{"n_layer": 12, "d_model": 384, "n_experts": 64, "experts_per_token": 6, "d_expert": 64, "d_shared_expert": 0, "activation": "polyrelu", "moe_layers": [0, 1, 2, 3, 4, 5, 6, 7, 8, 9, 10, 11], "router_score": "softmax", "normalize_top_k": false, "routed_scale": 3.27, "balance_loss": 0.00575, "balance_bias": false, "router_z_loss": 0.001, "init_std_router": 0.019, "lr_router": 0.00142, "vocab_size": 32000, "norm": "rmsnorm", "norm_eps": 1e-06, "tie_embeddings": true, "optimizer": "muon_variant", "lr": 0.00172, "beta1": 0.93, "grad_clip": 0.5, "batch_tokens": 65536, "seq_len": 2048, "train_tokens": 517700000, "steps": 7900, "dataset": "wikipedia_en"}
Below are experts of layer 4 (counted from 0) of a mixture-of-experts language model. Rows are named router (the router's row for the expert), up (a neuron's input weights, with its number), down (a neuron's output weights, with its number) and show model dimensions 0-63. Each number is 128 + 24 x the weight over its row's rms, rounded and kept within 0 to 255. Numbers have three digits each.
After each expert's rows: a language model's description of what the expert responds to; "comes before" lists some tokens at least twice as common just after its tokens as in all text. This comes from a sample of Wikipedia text that the model never trained on. Tokens count by the router's weight.

# expert 31
router:096080094133078140131152138160190145127083126150113111084093124158160158134115104103132136152140131148093134167121093155109134109139121130155110110158121156126148115097147114150103112199064081
up0:096129107171123096135177129150131163103149129160128066121134142064115100129161155130158123127153118147105120154115135169151087100124158083114117123127133139155124081152120115140153103116125150
down0:124140131108094147141116082131158140175121134127130132125103107067092157157098128124147143128134109144132106180144106088140146127129162125111140123122093083128134134160132129119137123114138164
up1:180103117140153103115169132189119125133143136157120155145118146135150156158146109122124143097141139107146071130135117146140125118125146127133112148139137136097170133145075135118120099149117103
down1:150146170137126168164101136111113126138144124054111103131101072132155124112137112133143106122122129122162114078119150172195113149142160143135142117138093095116109151128085123115147166109142149
up2:127133128078150106111145130088162154107131155165140166167120133163153132123110100122148106167121144087137142180089126169104115098147147123136132103123103108103162093118102116121112164123087159
down2:119144147180118123126116123088103141132143127120131129124134159132127133144157146133134156114118132106096105147126113168112128101133098109143104119102146153160120120150086098144124166148140167
up3:119190141147089130141134142096086139126116133141097145145150108126154126109140117143123130167165132098127126143132109122125165146209148124114161113115117127117163157137146120166115159130134129
down3:126127061124119111115100142165183179109146120111126122121118133153131104104117086100134114155130132155119077145132108095117168173103121124140149163161139114163146097115133091149074090129095170
What it handles: Pipe and semicolon separators between cells of data tables, usually after numbers, votes, percentages or results.
comes before: " ", "\n", " 0", " 1", " —", " 2"

# expert 53
router:125115134151116181146133100143157127144145109133135108090146120139156111140074117156119159143158143104106069159174091130051088101166114136120099128120170134127139139116117122133115128136113126
up38:134100131134149133093166138132138130149125134131108113098112144097136144133104095167135135134091111167130096080160128119138133154090164109154091078098128116121099106161130144124128127109155142
down38:153063146140153118113101134180135112116109113125129129115118135107133143130094132127133156136134145180155144115151154130132160159139134166103147106131091091116160164142146163133135075156101108
up39:128096130157089104110105120110119141092127154142129128094128112152093093135109143095113121094148145147119132135136119133114118090159119108137144165179129088095156170127145129083108151110104148
down39:148077141118151144130137158083143130144110126101117159114104143161174128151104122115161183146172179103114140152083146159128104135114163123133130128149151111091117127131148097105139147091138146
up40:136115108094103132125124074130132140146136090106131109145120149159125142134117111131106142164149174112153114139172147079114111086130128142154129105130130158145134087152129159145164155119145096
down40:120155136104129129148132143172131115172095123143166104117102111110142130155135115128126187130120153116118109107098149107151100086135132149077154130116118119134172089070139121120119165092110117
up41:153132119157126131179131116115131161107147120112120135113113152079143143087108140150098127134135115133165129133155093128130106116129149095150124094144133109138145150095112148139126144082117138
down41:164162114130122167133163161098130113125099129125117156075082173150150155109107148163116126120118146139102160183121110127135104152163145087147083150162103129133123140149107104140114154114105141
What it handles: Prepositions and articles linking a person to a role or affiliation in biographies, such as for, as, by, from, served, appointed.
comes before: " the", " a", " his", " an", " American", " as"

# expert 19
router:094098118095121191148128081179155115137077126147114104076128123116136138132090157117135133151142140135120141136130113131092103137134112144147104087126139102160150115102133109156102125177115124
up0:110103166124124185157137125119148173169144142145133149156136104110136112109101122117156134091124141102106108122142106135079099123125149143135123125131124136137088085145114090145145144135151150
down0:118119107128126119113136059122100140093116164118142122087119127115110101123187159129134167139115148098090096114158159114102100080135089141098160137123111139146078108119130132112114102131097133
up1:104188143126124140135166104105136165097072140158132087132128092123124155087092112091152111130125121111122119141151171128127116083152151109144113145140104133194104160132140129131094067127131126
down1:117078139106207150137127100140123149126119087145090155133144124106130143105126104153179119137129104097129165161147116151095119102125093135164116099125086109122154138171132106156106096163128128
up2:119124121121131169128123116145121143112148152122108117098142125151110083121151087140131144176151111114165140113130121134146068098138131156125092137136088138129127153096148141095142117143152161
down2:134132132209107168155122128111120119142114141125155111136089128112104136111127126145097080116099139132086121132106129127125134151173148169113129104150142108108097163147091139157116117064082134
up3:135117152093145124092147116144134110158071195074119126144170178156103151107094159107124123124136133117108135128119131089131140187130101161083140105151130152150123117104083115150150142091125144
down3:084135111124119078118138163144103082117116126138169107113129111128108137136102111170132120149079121143131128146119151123115132130128148163124127153095103154132113149156157161130126099165181111
What it handles: Main verbs and past participles after a subject or auxiliary, such as elected, merged, released, won, located, served.
comes before: " the", " to", " in", " by", " a", " on"

# expert 13
router:104108124127111122095130102127149122086119132171132108082120182136156136125110112124116141152156124118119127105151098163083124099142106144153142109145126125114216132118125078156126145151099104
up35:182143119140144067105113155106191076115124153098114165103142093100143149148111140138106125150139113145147146093133125112121098121150128132143151148179111157090159119205134119089113163128081107
down35:144122156098119133131098122136121127153120152120137100123154150086144103092135075116106132159159096102111100116138084107191066113092158119122118095185126157138139123205150159152157155166118110
up36:114161133125164163106120122090165138136143119123153089116077126143105096149119113155115131138111109143111153136152142127139124154136109151113100140133117156161127155153120137133136145092145116
down36:125116174139119159169120125099147141153072115122096108089093150139106112133075155148140106150132096108158206141103155131126175149129108185141168098128118134137123165142128070167115121138082102
up37:082170119093115131136109117137136173141142133101093104111144148118140099114111104160117119124138115117172114130133137164103085101151108122143119111128091092139171151137100126126032130158130129
down37:105123116144112132139149119167142125125130127127158122129103110163115096132108116112130121160140163156132116133119109115103128107109098124155126080132138179155118105110108152169139109135139135
up38:163099138139107143098162132121140142090145097167086106084186186155095104080134111140108115126107140124115111138129114140115099145117145131132135129114087157092162099126122130131124131151138080
down38:163105113122120130101124183132143134161140125164136114112099122150111115123159157156144117116117147093189125131121119129104072095142133134098110122116119135113108121128124094184139112073120101
What it handles: Second halves of sports scores and numeric ranges like 1–0, 42–44, L 56–63, plus vs and date-table pipes.
comes before: " |", ";", ")", " pm", "/", " at"

# expert 0
router:090068104113119174142126075137149147137111146137114136089139154156165130123068139115115151148140130120095111136136119118119120114140076122147129104127149125157153129110118077134105109134095137
up0:107089088124129151120146120106119146150145125072098087066149193115145110135117102140084176161112096097133109086141154129135154120124129108143130148139089109105154120122105136111103108165129121
down0:154099121145120116097137136074091131113118118115159141134167122128125136113121163144131101115100123147169140104130079130152152112098126129131164160117135115119145163141142133167125133115131120
up1:157108120124077070098133115173147134170146127120120129153112154123129128114115148110114150146150095122131142126064105144128146156083127123107139107171117154116153156150140136113131116134125134
down1:153144131178151231144141141076150126133119129071086151137132131113152165145116093107106045148139161155163135159143119149108138143125141134175111135140083171149112113137122110170116148120089139
up2:129121157143161130143118137136151150133132100128136163182191120158148139134096133142144150137120138090111154131146113215122138117139090144123135137147162106087140117116131104149116130081116142
down2:108126129156140119135159098107128100120119095160119142096140154126120137094147116106141131159108105142109126138084148090120096154076134139136160118138099102135120140143113145146144133140092128
up3:117151129160095141107103127140158115155138137112122111114110135124122141150089131121113117106160144172068095120133124153169104125134124106183132155098107136131141138092167160140135118118133122
down3:107178164133123127141127128133141094119089109124092152108103143167131098097104128173131144122143143095104132162117133139104084149150105145123139128129120144140116128147157157122109136132124132
What it handles: Forms of be, have and modals in running prose, plus the verb or word right after them, as in was, were, has been, is a.
comes before: " a", " the", " to", " by", " in", " be"

# expert 16
router:129126140135119151141119114157187146085127159199121142096106130140153134144134114092110121149148159116100099129116130144117092128170099115136129097105147102147128137107111108151099124164128110
up32:149117145156087158135134160127139118109057114113066139155144132152110119131122113129133169134120133123149169126091115132118120131091185132153186152109131144177119091158117117128104089144120078
down32:150137141145172085102110161109125123158102174172141161112148159149116131156144120129075098150088152117171141131145123162118106132115149143139102143158153127152158147141168143150103084087138138
up33:098105135074134180121150160105159140130111142132192147150161061136114104161151130114151111083148104137138126132199146148120119161123118137169165139088144130143163117138165178150106126110152135
down33:151178121092114122091150128126160122110139139104087136105125123130126095122103094129110117101147144159121141135136147115150140127144146145147152106184093119141168130136126121105132098122126131
up34:124161117125106153153141150098094124113109151113127106133130126109104085133113145128092184114105151129118157093138118147073093103141118149131125090139117155123126139127098164142093100172096161
down34:138111136160132140154100112089138115129115100139120118126106124133153149142159113144151100142142140108131151179062144103132120125161148113134092131139119106099150094127131143099113153106124134
up35:185101098158099100096145157143141117109121125084145089171091120121065137155116080150158089160146117131131097109096148112117115134153131135121136091144140110080143103148161148132103133114140148
down35:145166117169113151136184114088121135143112146117130151122112142103149139149191125112133110151139164139204115162108082109158101173089115124139123134134116113094141104093121187102110131118162088
What it handles: Colons after infobox labels, plus sentence-final periods, line breaks and table pipes, such as Captain:, ISSN:, Established:.
comes before: "-", "\n", " The", " He", " In", " It"

# expert 11
router:110122167137105161144116124159150133121104147169157071122099186178148135114110130086089141156153128122117117107143115098125110133148082133154136100123111159146149139124130108137101120173133104
up0:139144131119129092120156129097073137111150158166087121101153118102088114134128147112073138128144119142123132133122175128129072112116141126117145086110138184156116102073161104075141102129118128
down0:150133121101180145128134155148114122121109157106094128114131122136168173100128142156146158105168138149094158127128081131115097130134176134139140101094109121109096139116115129140110152135114091
up1:110115133122129123101179149166079131134172147120177133121140143112159133089148135111121169136114134143109160115117145102103102129132112090139139124088139133152194135171125127112127093163139105
down1:102123167112133128116112163041115138163097162128147143150079155147124088118093104136089126073137126111112115115118121159095138157156125168130161136157131118185132142141135096123095117135161121
up2:116160153124113134143111143153140097118136165154094131116161131160145086056138124087100124168119159122117127110160100136133162109133107130145140157136107138096130161086128087091154133128118122
down2:136148105115121123153164160141114125139135082123116133131110150130153140148095158097125082125130153117136111155093111134143125086146090117161121131148161134138141163116118114121125131185130122
up3:083117153117101089171136133146129126137170127128109116099136153136137151105119118134114147122110141113139098172179123143119090107121114132123136112089102106127104182118137109104127108145101101
down3:106112138129122109156101121143123115117107146130137090116065151108109141202153129181102100128132106125137104137127133108140095148083090146147140110117125157091143090138129128169135119130171179
What it handles: Digit pieces after the first digit of a number in statistics, populations, percentages and measurements, such as 3,171, 2.5%, 825 m/s.
comes before: " |", " m", ")", " million", " km", "/"

# expert 63
router:112148134096089153129154105138124139141119146137139101077104147150158110152114185146151130172149137119066123163129092148099140102183086146145140118121142145140130130108120075169133095122070081
up0:158141145093134126157168171112134133083154142154121152123098138148099115107107112137110109146138150115106169127124116139149113144106155191169129088114132148124173115159120131124150133130094093
down0:132098131139132102148105110114128093067120121125117132107177128122112102179128169112149153081092116113150092127162169132116130131089147141132111174155143089141116127132134119123152104154117137
up1:117130130134097129138146136123161099139085137094113088073125142127129105125109130114140135129117097118148134109124106163135158085114058092137137145110120141141144118111161167092145051110153079
down1:133133111139142100117091109068138130104121126151127102141136160129176125090120119110140114138111100105157116143102133124156083139113188117122152099132163132113131125112139121110143143132161149
up2:141095145169131127107111104136092117126115128143125117137120160077150119099111132121182143113143157132167113162128114093090125123156110126115129147139159147120104153098116120099126120123076137
down2:122144161135154168120123132114099129124090123148117166065182130106166127094123188163125113083122159153151172117097141156117156129127135121141108140154132136127128173119132121091137122140117148
up3:124175162094103138170122132099083133126140125118113142159144139173154097117115122166054117128127133115114115157102084122093127149130108158134155101119113112078117156138094124112153120119117131
down3:132135148158162112124113170167153141132122127137171144134097109102138170163138136150125180130128158111153129163120134160146083134114148173112124109119151096079106116145111127121139142134137182
What it handles: Prepositions like of, to, on, from following nouns or verbs in expository prose, plus suffixes like -ion, -ism, and words like especially, including.
comes before: " the", " of", " a", " that", " his", " for"

# expert 5
router:074135136113098151110129111142141106147114127138123108094152129168185102133104128126150138169112148117086121121159102132115134114143104145190134097138153131171121163110153084134104108163126100
up0:109141141091154122157116061097151125134115150128107112112128107150132113145128099169132117134121157191077160129154112145110095129117122125168123090118149108134141121109119072121128164107131124
down0:069135128155171133114126171083115132136107099097100091119145095099119141155074134126091144158155132155133174088113185133152107157116092084114123157133143108136123125076131111133140158117140112
up1:116140158157107143125144123082126106143109137131128159132145183136077110085119131161086165115108103114150120093129118110141153102107136137144176126154113197122097095125117123115091096125119095
down1:159109115112160155141101112163124123116109124147109116201120155102109118128115150112153144092129139104165132148164096167127123125100165119141104140140146077139137141149111173099126150141091136
up2:105121123142135131115112130163128147115114127145126115136117127119133094133126136148165130117119164123172109117181140163127129126147100151158137140117116180135118158133139100114137098136143174
down2:108152117128096086110175146118138122150124102147119145125158102128103080093124169127159157119143137131162102161136118165151163133134157117142101131136098140157132074137145159116139131150117134
up3:098128131117122131141167100125121117122117164124089115113149129130140143106146178112091136145108141156103152126117128123176131133140120114172089133118064144159159135145100156110129115107083140
down3:154090080151135106108129149121137117095144125140156113158124159132119149066118107113090121115115122131113103131088090141152112167159181153127130086120081152140135143140116116143152121155102093
What it handles: Line breaks, dashes, pipes and field labels in infoboxes, tables and lists, such as Genus, Species, Length, Coordinates, Preceded.
comes before: ":", "=", " |", "==", "|", "==="